Experts of a small language model: 18.3M parameters, 64 experts in each of 15 layers.
Below are experts of layer 2 (counted from 0) of a mixture-of-experts language model. Rows are named router (the router's row for the expert) and show model dimensions 0-127. Each number is 500 + 25 x the weight over its row's rms, rounded and kept within 0 to 999. Numbers have three digits each.
After each expert's rows: a language model's description of what the expert responds to. This comes from a sample of Wikipedia text that the model never trained on.

# expert 44
router:488477511492547444489475536495479497534517514475495486484550528495531533529514469486471478492488504498507477487499505498454500544486486507472504475512470491461489458533491450490496521518516451493501511505484497488520478462496504532498563523466464490535491511549518504539435490500499465473520524488516514479493510487498509506486545467453544466469511487520525453484508506504475482533507
Forms of be and become, plus also, after a subject (was, been, became, is situated), and the -ly ending in clearly, presumably.

# expert 38
router:500498528483538454529469508498460435534486517456508479481497541500509488523508470484515485489511523522521470525542462511467502503497546490465543461488491537498499454535516471482523489529502462495470464528522477492493487508485497496500502521467500456471532531514484499513494481540503495460519492458479521503504549449514472488462482457493494484476484448513490485454502491482511499507516
Round numbers and measurement words (00, square mile, year, million, km) in statistics and tables, plus first pieces of capitalized names like Bar, Mic.

# expert 4
router:501474477513531447543503508505470451532529490453458497507491494521517498516481505528465511471486493508523479515494494510475543517461532459482544435501500537515506498503513462465548507512518464480501482534498478486477490494495529532476506554475469501505541504492478534514475492515517488455534496489491505501500493454553486496493514452472503481489478487501474460484492485484503457546501
First words of multiword place names and regions such as South, North, New, San; also short entries in results tables, like 16.

# expert 18
router:469516482499493463467468515486465497512509502488482444502510520494515523514475477522479484471499493472529495519498489464496522546448543473467535483454502504500477492513507485509522486501497473474497474530455440480491483473493507528475538530438509476549506490512466529503497528498530515478510539493504540458487530479527494508479525477482522453470487478557491486462486485514531465511502
Periods and other sentence-final punctuation ending sentences, abbreviations like Co., and numbered list items such as 11. or 23.

# expert 22
router:452500511469517490494462511477461482540500469472494471493505531471477540501517526495483472441480514485497493519486489500498513499433485450467483447496510484480520535518497480490518519542524472461488442508486499491460498493505517555523527522516487477496478546519484486537493511517509431488498495504522512508507465512513452514508527498511506508447488479512514478452528470496515513518518
Word-initial pieces such as r, br, gr, Dr, and decade digits like 198 or 195, as in ph-r-ase or the 198-0s.

# expert 1
router:512511486479557449538476556503447466539498497500519467492523542520525511517469468473474474482499506520519495543538446483472492507490501494470500467451500528481511507529505519472541479528503503500494481532478492462491479506497485504494497534441501481483512525499473528514473510516521493518529520479516500483469534489514503540485505449476530500500477499486484479440504466474543475519498
Dashes, bullets, line breaks and short capital codes in tables and lists, such as date-range dashes, FIN, USA, IAAF.

# expert 30
router:514473484451518464523456495482468480526547481465506493499505516514517504519475500509499475479503521495525526486499519452502518531486528513493530511454475494476470509528536458523525533537507498494504443534513475429485482485514506509498509518488488452499552512551480534530473523508515460485490498491505501511482517469544519511499529489486550494493514504533515462477537516455521540503500
Capital letters and short pieces beginning proper names or foreign words, such as P-ep-si, V-y-jayanth, Mari-appan, and country codes like ITA.

# expert 10
router:487484500478540469553501524510484475539489473500489512509535538543540532514496469505476488490480475464498511533510467488454502536504524477495531490468490543480519513521497481512532496560492481471500479551496476456456479507448511519480496511445450482518512489516502530476462486491500472487532536512518547518483509511502483507494540466504493506493489484530468499460492483463533479495513
Second word of multiword proper names after New, United, North, such as Carolina, York, University, States, City, Albums.

# expert 35
router:487519523504498448491432511514479470520500488494503494502492521495533496529458472502485497468500521495526481524481482450472477518478480507475516476508485522472505464526515473503496522511481480474478435513471486518486464456484540532509568526481503468520512535523475518508494533517527491472512511501524500514487523452504472561485521504497500467458512473518505471446490494491484450512536
Relative and subject words beginning a clause after a comma or conjunction, such as which, that, who, he, they, so.

# expert 8
router:464454483481501483529491533488489482511510490504504484482514532498566522493467514467528455508478491484486495510516497492522508480516500513489497456519504512483502431530521468501497524520515483496472503528474484452489515490511529549471502514503486495498554497534501526540433556511480460464480506462541497479458548501506526507499522492498505507459492474517536483479459473457511485487505
Word-internal pieces such as act in Cactus, under, one, ect, plus possessive s after apostrophes and the last digit of years.

# expert 20
router:485516472498524507475490513460465466529469501523490453508524517510506533515491455502507503488486481472558525524525474498468506507457489452484516471500463553466504504534512509498539503518554485482458494537477480472448465486502498518500496513463482495501522503513498514521492527485501517472549536503530569494458521518507471498530498511449511494509482494524495500465500484454513496535528
Final pieces that close a word, often a name, such as Teen-age, LeP-age, Supervis-or, Gagar-in, Angel-o, restor-ing.

# expert 47
router:437480529489519438486490523532463486526530471503502503480515522506509527528483521524494479489471515486509484522539471504467528550468526482491506474474480499501535463521530459490522489545482451474510499491496480468483475494470527498486531541475470475500504524516494516500474522525518470491507478450520529483474521454502464506484490472514501450509492474497504479468530454490493465533533
First pieces of content words right after an article or possessive, such as inter, pre, contribu, short in shortage, diffic.

# expert 57
router:469484512476527480500466505511444486539504454470517495491534515511540493529488494482486476518486514466530514491517510507451509487449512485451539497486476517480490434528507451503522458512534475457485478491445506500491476441492511494481540518486519510495486484494506553506474514525541490503497464490507516491496506461543488522504504502476487508493472497544496466473507503482488492539549
Adverbs and particles after verbs such as out, together, on, home, along, as in started out, working together.

# expert 3
router:485503513494516496486464499502465471513524502500486472510486521512533524532520513491485508477494497514551479508531484522472487543470490487496501443442493521495482456542538514465521526511521448491466483547482487472485500457469523524500522514451487494530519520488462519534459515550489472505533508496510553472492473483526475497526534516476511497491470482508501475434514495472497509484535
Verb endings and participles right after was, were, also or been, such as bred, released, held, opened, born.

# expert 60
router:494467537490513454502500495501439469538511476496503480477520514495502542539492492503488494479513542487524494507548469503481534523465513473487547487484521480511528459530490476519531492546481463466497497497507461472462472495493503513522518512494464437519482506499495491535461535551507502504533510453528532502501522478490478525511531476502488488492460474518511506469540482484492490544548
Head nouns or noun stems right after the, a, his, such as size, population, role, album, career, and demonstratives like This, that.

# expert 39
router:489481520482552471483465531527474487534542505503496487487533550524537538505468480506475486498503523516495499541525489519455487523473508515495514445498489507491519454538499497506561533508504452484491483487478502507470505498520519507467555506483461502513532538547487533525453526541544483491511538476526538480488504504485498485473523468510520476475477490515484481469512480475484489516509
Copulas was, is, were, been and the article a or an after them, as in the opening line was an American lawyer.

# expert 25
router:501492519482527458534498524481484477510470516491489505477499539499539528529501497479465468492511518505517500511537448496474493489481527498472531494462500541486516464533485472505515502526505469452485422553487493492452497501504510536479528530465520512531490503526478508525511492518544480487520535470489529513497495474520496495483509447433506474456464474530495471473515493475508484489527
Whole numbers and number words as separate tokens, such as 13, 5, three, usually in table cells, dates, scores and counts.

# expert 27
router:478488501484506489516507511503470492503513475467473497483517509497527480537456516481532483474492519467492516488523457509480518518475489476460523495460501488511538477520482515519545486512501469491469512553503477470532467504507527501540529504506462471547518519540466502532517511502526484488527490483529542468498538493548503494457498486499505463462458465541487476486544479462523464501563
Words after the or his such as first, second, third, season, election, and inner pieces like Sp-ons-or.

# expert 51
router:488474499490510511477473533477489490521500519513517472477544484543506506521463476498469475482485478479532505515543520483484514488531504474467564460524513535498498474505535475512530495524500504487450473555510469496468463478482493501538536533488439467533534492547503500532478532517487494484549503489495545478460528501493495496493496483479491478482454493523503452489464474482479508495509
Pieces inside longer words, especially et and ic, and suffixes like -ical, -ential, as in baronetcy, monetary, rhetorical.

# expert 37
router:494462472497536445515482523475470501514496442448458503478483527542513495515514512540468491448489491507491510511518466473471495483474512499499520517497486514478560463491496522468486525516552469480451489498500510472487491491511524550489497509494474496524529511531470532502498517498530516468492494445497528461502478508520505486506529465464502481500491467539478470457506503466513486491550
Pieces inside proper names, usually foreign place or personal names split into fragments, such as ur in Wuruk, ian in Tiananmen, te in Göteborg.

# expert 17
router:490490516486501480520499521531443463500514493470516494491489538500537499562476477469468515482457515499517459475495500462483489500470510484465520493454496528465512466504517518496509526511482495448447448533460483509491495473503550536482523512476474473498521502540469512518501546518514519445506530496509504474491515490524479552489522484489485503475502456531495484473493473491512473531529
Commas, sentence breaks and temporal conjunctions opening a clause, such as after, when, until, during, often following a date phrase.

# expert 28
router:513490494523497464480491530500437431519521490489498492472504533488524547520515469507475478478516482512541517512501476508491512519478535500466533459479497500485514472501497450493528498475490486505487483503476471455472489507521485538469546526490506467534489505508521537552462530508534475480522498473543514499507530492506478542507522463503524476510475506556491468479520498459493511513554
Pipes and spaces in sports and election table headers and rows, plus header words such as Event, Goals, Candidate, president, coach.

# expert 36
router:478482496462563473478473507524491476519525494526477470498483513494484515480504465498514513507465460481559467525501519479496510532510502482482532454489478514488529507499491487466529494532531527518465502518476450469476511464519500527522559508461465515550536519498483510518484523511476465477498539515503531478449508531495484517482525455475558504467480483509509472496497491467494477513514
Hyphens in compounds (longest-running, near-white), adverb and adjective endings like -ly, -ically, -sive, and the vowel u mid-word (pit-u-itarism, marij-u-ana).

# expert 49
router:440493505483514474527475508499496494549535466493468492494472520502530510485527435454494506503491541480547529509489513510467513508479497478482550503499433530477536495480517500464523486520533489494464510509502502465498496459465507508502507565509485469517505528518518514500477508549489464474518513431487483480504503496548507507533502506486533484460486478512505492462498469470504501517515
Short consonant-cluster pieces inside names and words, such as th in ruthless, ox in Foxtrot, ch in PubChem, ol in demolished.

# expert 5
router:492480506471505479502465550468485452513524476480497475501538498486528504506502511492457499500476511497515499514509482508494507537461521519425533475476495510470488508512494499458493469538549492473460458494467516485474490498465503488517527563494470468536508479500499540520480528521526457485529529500549514486500496492524456537477513454485501497482517467484483492485487478444522475503528
Century-and-decade pieces of four-digit years such as 201, 199, 185, plus the final year digit, in dates and ranges.

# expert 19
router:473511481493523473500491519510438432538506485457509492505538533514505507508494495483453466501512477503491511538498491530476494548457515494465495495501501536475520497495485472501509502507524480483497446506509494477465459490514548498463532516459503483517518519519495547519460526512522465473545536496521517485474539480518504512490475475444530479485501512529498489460523504457459474514515
Header words and first tokens after a blank line or table pipe, such as Year, No., Total, Votes, Review, often opening table columns.

# expert 41
router:484464522490529444497471526485493479559499483524499479496523553525510518559503511482484481467487491483495488554546476493507504511459493480478485484503483520508509486551549493488555514509489469475465467527491499502448463522509524496490535502478477521536542511530488527513467529513524475476491548496514521460515506498498495487507490448489498452502483509510485453460515498477488504511496
Articles and determiners before a noun phrase, mostly a, the, an, also this, their, some, another, plus lesser.

# expert 63
router:476460465451510463498442530464483509515509486477484460490539524516511488520470483513509514508484515476512520497506519481476509496501506524470538504469511471486521502507571505482537495536512456475457479527470496444498488499491555499484504525481497480541562503493511512527470518489482465506474514483505509474480553489488527487471511486498501448494521499509517517474506466441485498529520
Word-final suffixes before a comma or period, such as -ation, -ity, -y, -ies, as in slavery, chemistry, integration.

# expert 48
router:476510516497499473494454540493494470538490517512468470479503523516573525506486504476497490512503487459525504501553492507504502513438500482462524478498490512492514474569497506510537490513519515479487482511482500493487470482482509490534506510494501514532528511492492533566488529482535508486526510515538538470497489478532480491509542494442481450484476479533502470466510486429476483498512
Verb endings -ing and -ed and whole participles such as used, played, served, released, often completing a split stem (de-aling, re-side, susp-ended).

# expert 61
router:467491505492537473539488526493470468547504479483490469485476519522552484509524484489486502467504532510508517483488498455471487538482512454467532488477494504465505503500489494461489531535519491471489513523501489473459493499509503527480529547451483515514504477491474526536468506518484504501543502519524550515431544499532520489490503452444525494516492515519490508500534467505515499474554
Single letters and vowel pieces inside foreign names and Thai text, such as i in Goiatuba and Juniors, Don in Donatello, plus See and York.

# expert 54
router:500482496485534447492497514503469464507489505495528483477509562514502526498491458500447493491494502463527501521509517480469502562427522491479512451467500505484518476522513475490516528504481466465497504507480478475497506478492534541506523522472468502512479532517501555545467488483546471452528550469535513473480522503518469537506497479493538476493489496532500491494494479478512505508516
Pipe cell separators at the start of table cells and colons after field labels (Principal:, Authority:, Guest voice:), plus country codes like ARG.

# expert 58
router:496486463506490436510469512509469459543512499462481493488546503491505522503513492455489484453489519487520484507538507477516496508499516446484546482513485483482550512500537456495500520513527457471447506528472499507513464509516518498493501518488484491534515522551508493530494551522500477542489521505546516505470485497548470525501497508507538521506504457560507469501498461506505520533515
Single letters or short pieces following a first consonant chunk in names, such as g in Cosgrove, mon in Drummond, ash in Pasha.

# expert 13
router:517535484488518501503453508489486502535507511525490467524515551541497535528499488497504467483458514466527493520501452498489515510476493456509505475472439535492513485504485498506503488513550488506489427529489484461472454489515522526511527503473463501502515520533474515557508511520505492467551507519502525504454489505538504512506533459469537503462494453530508483476482465495522497512508
Word-final pieces ending a name or word, often in tables of names, such as -l in Cheryl, -en in Gen, -al in dorsal.

# expert 29
router:499515481485490463492476541520485468492492463503493464492464488502476532515509479512514510500483534479532509494518510468472486530500495494488512471489484525480503485505567530481522506530531456472490522487494461457467481509480527535478499531479523465521532524526527489498466470542518440511479481457552503472503486494509513504532520488482556507500461515532545484497497486464499493548549
Inner or final fragments of longer words and names, such as and in demand or Iceland, om in agglomeration, um.

# expert 0
router:515486482501545451516505562502442450500532492509484463492475529505505513533470475488498517478465518505536478507506467499487529502486512489478513449498451527498526474533510456491512498511536445470481496516517474504476455478499504517500511542498501484538512524500456530559496517549512488502499526440527526466495521506516489511469501461480497501495487475512514494489489503479528517519539
Pipe and semicolon separators and small numbers inside sports statistics tables and score lists, such as | 1 | 5, 10; 19, 14–3.

# expert 40
router:471513498484490499503480524512486470484518464496445430515490503516497529514513462510498495506510526444538502504532514457454528489472549444483526490499517511474565473490543475435495524529491478463464488507500456509495502483478511533471507498484487477515508521562493510476488492498479466479498484460513512507459500488518479496486506519512540487510492488539520492478522460478475492508496
Middle pieces inside longer words and names, such as op, ov, lic, und, phy, in helicopter, Anglican, Telemundo, astronomers.

# expert 12
router:494475488464511484516468550508477434515530490521499482503503493520580494496465488509492461511481537466503473496501478491490519515476538487482513484448455522465531482534500497462532530527485478514497491497480448479469448503488507532479517482499494487549504506504493548526504531510532507495504533502531516503490506464559513501487547507466499464485511502499528478504511496477498486551493
Linking words joining phrases in running prose, mostly and, to, or, but, before, into, as in "track and field", "easy to find".

# expert 2
router:491514498495507462512462562521433497538517495484482449512499535489521484539477493525465476472477521507483471524534505495474491524457514505490536440476481514507505523503534474467506517503502493464506476498468482487442505490503539496503517529461470477535514514517491529528489489525496474461514525494508520464512519501525505531496525464474530487487459464486466501459482469502494528535528
Commas and opening brackets after names and places, as in addresses, birth notes and career lists: Pennsylvania, (born 2003), (2006).

# expert 31
router:482503488456519491524460558518451436511509487521508481490505479502547508511443483524478486479488533484501490499502490506451514498471520456496484496465468532464520463519516479456548511529500489508487479500466470488469465470494535497506519521508459491553519519481520519525503512521501493465538536508535489499493487471526508538506525483470495438495518511505507505498507510460510489548502
Clause and phrase joiners in running prose, mainly and, plus or, but, &, who, although, however.

# expert 45
router:464500476467531491508468528455470440495525484496500477476504497501506506545474496475464502465468515492497494528513477492458508529465503467473506461485512499500494484517560500513528496499504488487485496528503465468457514504481512541482554520468456461503492499516502506503480520486535497493517545445523532493479540484513457530465522455495525472486470452528502506460498484501480470499526
Line breaks, periods ending sentences and sentence-opening The or His, notably line breaks after dates in match listings.

# expert 42
router:492491486505511460491512542478434477520492521480504508508548515498531512508453459505491510487513536492505473555519486502482495504493529481487532454505503522486529490523536453470516469496492466518471467515471449482459508501466520535509507511466478465512535500531479516513506485513515478469496525492534543477466519472490500499495544449454552490464497494531459504486492519504506468507506
Decimal points in figures and percentages (22.9%, 15.06 m), sentence-final periods before line breaks, table pipes, and institution nouns like University, Airport.

# expert 34
router:508526478470538468523493529474482486512493455516487474498518504511550545557478459499497503467450491456504524527516496459457490548493500490466534464490462520502506491534507466525498520500513491447475443532487480463472494518474533508484509513473503499513515490499494548502496530495505495491528529489510585501483509521516517500492492493501525486495491518548489510497480474466514462517503
Final pieces closing a word, mostly names, like ian, an, th, ah, ton in Himalayan, Perth, Ioan, plus nationality and country words.

# expert 21
router:430471507493517453465498541489464491509520493471482480473536518519507490490454505498513493520456488479523480521514501480499524522470563505479536470474491533504530524496535474451489490513521455422449492523480495494519503472489520522464501481494498486500542539528508531512495499529521470483517523511493479479494550473538512518508494475490513499476468471522507491508521510515513526539495
The word of and colons in infobox fields like Place of birth or Infraorder, plus stems like Contr-ol, Gre-ek, hor-mon.

# expert 52
router:475529473475509446481460521505487504527486503492494493501529522544491518547528482503457520490472537450474524490503475481452502492500530477474533526523483492455521493487508479503503514520514478489484511503450489445478492485493544556474507544489487492520547519527478507518510489481502499498490495491547540457482540541533521487515490515517518479461505449503472497467508489481516509534533
Second pieces of surnames and compounds after an initial letter, such as ath in Rathbone, Rathod, Heath, also r, ir, Brid.

# expert 55
router:496520512461515504484507539502483495501499467482481481500512535484533501504497467462486504503461503470487490513513465513470503487486533481484551502454447514471527500533522477480506516517494453455484449512463474465475479468506503512453549537467502470525544531514484543506472550513502472459510479525505500470498515465525491517500537456484512513496482492543512470501529494473530497514527
Prepositions and articles within noun phrases in prose and titles, mostly of, plus the, in, for, with, including, as in Critique of Pure Reason.

# expert 15
router:440492476475470447513452552489481501514512499485489493491487492492520484515507506531509474463496526447525489496515515480472494522524510506499513470505491530506538499524527517513491506521546500502492475527479475453475504499510568497529481519488481494547519515528491490496486513513505476513521500510562541495502542533522487505460507499483539501489502516574531469451502443517493481525517
Single vowels and short pieces inside names, taxa and odd words, such as Humph-re-ys, Urodel-a, perc-us-sion, Kenz-ie.

# expert 16
router:485503500485537469482493520509465464558492497505506479491509532504522492509498464503474484495500522468531478521497512473488514542455518473474509468468470513462514476518522496502525528526502481485504477506459483463479484477478526532480501555471471470553516511525477530492461528509550467436524560469529484491491509516529489548503527464482503501501478490526470483501514513470520506476529
Opening quotation marks after a colon or stating, plus table pipes, commas, colons and list dashes that open the next field.

# expert 23
router:523497493441536496506497506504479485509482488504496466495550519509501503551493504538502473510456515491526476501510486471479525497490561454506498458493460530490525510528539481513493512549538472445495481494479506490495503507463497512479552521478478509499550517545477541541477485541482480456534520496512531484469484492529481508505478517476499486483502497506491496451521469460530466492478
Final pieces of adjectives, titles and names ending a word, such as -ical, -able, American, General, and the former in Performer.

# expert 32
router:435518480507507477484482558485488467509507508495480453509509517536507531474510508528487502537454527492503509530548505475488526491497514519468516484520504504468478503504568473477515475511517502482466504549483489471473524430488505501463483501511501447527527501530465494499504502521523459466498508488500525517503531508511519500497533502494513449473484507528480468456521482461523481539535
Middle or closing pieces of long words and names (cof-ound-ed, Humb-old-t, Presby-ter-ian), plus degree, minute and second signs in coordinates.

# expert 43
router:468469514488500518519449538460458476518514490466473453492496547497524484551496487488503492520474516511516518528545498510510504491481482465495536454489494475492524489500533529465512487516542489506450468493486499440504481485475559497490512532500489492523521511516485493547491542476535480519520504436523505479485557488539467504527479506500502481501492469514509481480520482469514515501528
Closing pieces of numbers and words before punctuation, such as s in 1920s, final year digits in 2016, and endings like -tions.

# expert 56
router:460508510495502485523499543476449455521527500489515494480498537508512498498484448492481488515481488470498481516520481492495523495463522493455532461444453544479510491549533516475486524512515457487475483526490485481495490485516517525472528535489472444537518521523506552516476507517559492480512542481521552492504490494515525523491507500454520501502481487546506480489525495478530506526533
Pipe separators in wiki tables after numbers, plus line-initial list dashes and semicolons separating items in results and officeholder lists.

# expert 26
router:491465511499517488526501514488456485500528463480484505523500536501524490502519498485480498473483482492508485521499476479493516498480534455462540469470485543510509465543501456475528525529535483448476480519476515501478518459503527515466534538451502457498531534531510513541501528529523503515528529482529533499515551464514486510489530466469506514463478448516511507470489454485502483525510
In, during, and month names or day digits that introduce dates and years in biographies and sports reports: in 1968, In July, September 25.

# expert 53
router:500494479505518460505491541485486476519542448469443487475515528500503472508506482519498519488536547449527490501542480497455533496501533483507518460501495524472560467523510504483476469532504462466482487537471470475500484478507527523486527505487456462517480509528474497531490522487496457459502516487512479520505503457484521535461530529486473493477517452506507473494493465500472489505508
Relative and temporal words such as that, which, who, at, when, plus short letter pieces after a letter, like ew in fewer.

# expert 9
router:482499472450515492486475532461443451521499499488493473486503506523525521493509470489508492480466509469561500525492530468509502522512545488497532465473496485504513460486569452451531504522494465516431476491481455485449463479507527556501481506476490498516545515514469500503473478483482500513488542465514504472485539507496488476518503500480497515493480502494525507517499486490492488517513
Inner pieces of foreign names, taxa and rare words, plus periods and colons, as in Timag-or-as, Nannostom-us, Novg-or-od.

# expert 46
router:458482508471533473521483504527448456509513474496496496495511518534515496511468458498473464485494521491497469534515471514495504535461563455475494462492461516510542465500511469503541500533502421480479460482498461456490480487470505500495522505472485472511505533503503565497471525528506491490525503494533514476502519479514496528476485506479526471485489510519472516474532495468514501505530
First token of a new table row or list line, like Grand, My, US, and sentence-starting pronouns He, She, his, her.

# expert 6
router:471484531467523475510459531493472514511509469497505480472554509517492498547514458509486500512507487501496480475506522464480516518509514486489482446493509542509555504495513525463517560513506508510438512538510487474477477476506484558508527499494490495509506504530465474533444542512513480496513520479542508484479503464482487487501487484464508466474453526524537508470528461471501514499544
Short inner word pieces such as it, ul, at, ac inside longer words (ed-it-ing, Jup-it-er, Pha-ul-kon), plus line breaks after headings and See also.

# expert 14
router:495512496472487455474520510499475485530532455520461466526515542497537501509470467492505508484484506476539494510504497513448505494461497476442499463493482522496490493547493488488526523541506474470497433498486467504464493456484511555494537502483508490503506548541502523557483502514515486498508493496516523505517493478515513493492542502435534465487509473519510472483479484491466524542488
Prepositions and particles following verbs or participles in running prose, such as used to, return to, film about, not only, someone.

# expert 50
router:471513500481518500541460506495463463551468507502457515496492531515527516526515527529521463486507502463532526478525492469494480544510508520477519472464492498479495470532537525482526486504516466456445488546494478506494501508497556514449538503468495481534495479485501546511470549510531512475520506486535498495501506467542488525496539486452526482512495476500502488483497484471512496472543
Action verbs right after a subject in narrative biography (released, announced, won, published, kept), plus his/her/the and surname endings like W-right.

# expert 7
router:485513484468509486537466531486488453495490485506489465488487546523572498522481503520460474444475499499490479547510483528475484514481484479483534441509460520485533475521500481453515463541524474512469474514492477476486476470495523512500497518450481475534528498524491525527480515541521498449532505482512533502497517488533511534474508484493534521483488503501512457491494481456520494513491
Punctuation between numbers, mostly en dashes in scores and year ranges, plus slashes, hyphens, plus signs and primes, as in 7–5, km/h, 1992–93.

# expert 24
router:450504476466535481479476550467508461498471489503492468508528504498517508512504521521456460517497499447510489512474465460454514498492518493500519479465458507468503513515542490465492536522508479486463480498493510441474516449494485508512502522500504480528530535534516496493481504493500445452506524475492529486461530499532503531515510525475549470462476507484474512522461478473493482505527
Plural and noun-suffix endings such as s, ies, tions, ations, and apostrophes, plus the word Location in "X Location in Country" image captions.

# expert 59
router:500532483483546478488467550503460485508493493486468458520524559499504548520519497525489472531489518458513518503475490465453501501495499517478497474487481476482546523515514488482507504544483463446470471492500507505460485491514489516510511505499489468552513506533493508515442505474508452502535488484528561502446500461534502496503556508469525490505532481512515507486479482483484508508522
Word-final noun suffixes, often plural, such as -ations, -ers, -es, -ties, -ps in trips, usually followed by of, and, in.

# expert 33
router:508524509467507475499500515519483464543538487502485459522517546540560516516514478484520449488479493466527491518509483499479483502493503510454550461473496511461504498514498481478520540533479473458482467493451454496436462455484528496473514518485521504511501537513479526511483524520534502508512502483512505485505514456549501490497521502435506463484496508516527501493499493459474507510491
Prepositions and auxiliaries after a verb, mainly to, with, by, had and has, as in learned to, do with.

# expert 62
router:504502485479543479474459508481474476497490476483497484512538518530479507524471502469500505509518550494552491480542469473490489509484527494493526461474522508441547518509502472462519508506546454463478508501484468505515477512431492540452526518478478472516505491535506515494456495536509503438488509493508531492486501502494480511493517487504518457507510494544512514456491442490506472495519
Opening letters or syllables of proper names and foreign words (Sy-l-vester, Á-l-varez, La-Sal-le, Kuala L-umpur), plus byte pieces of Hebrew and Thai script.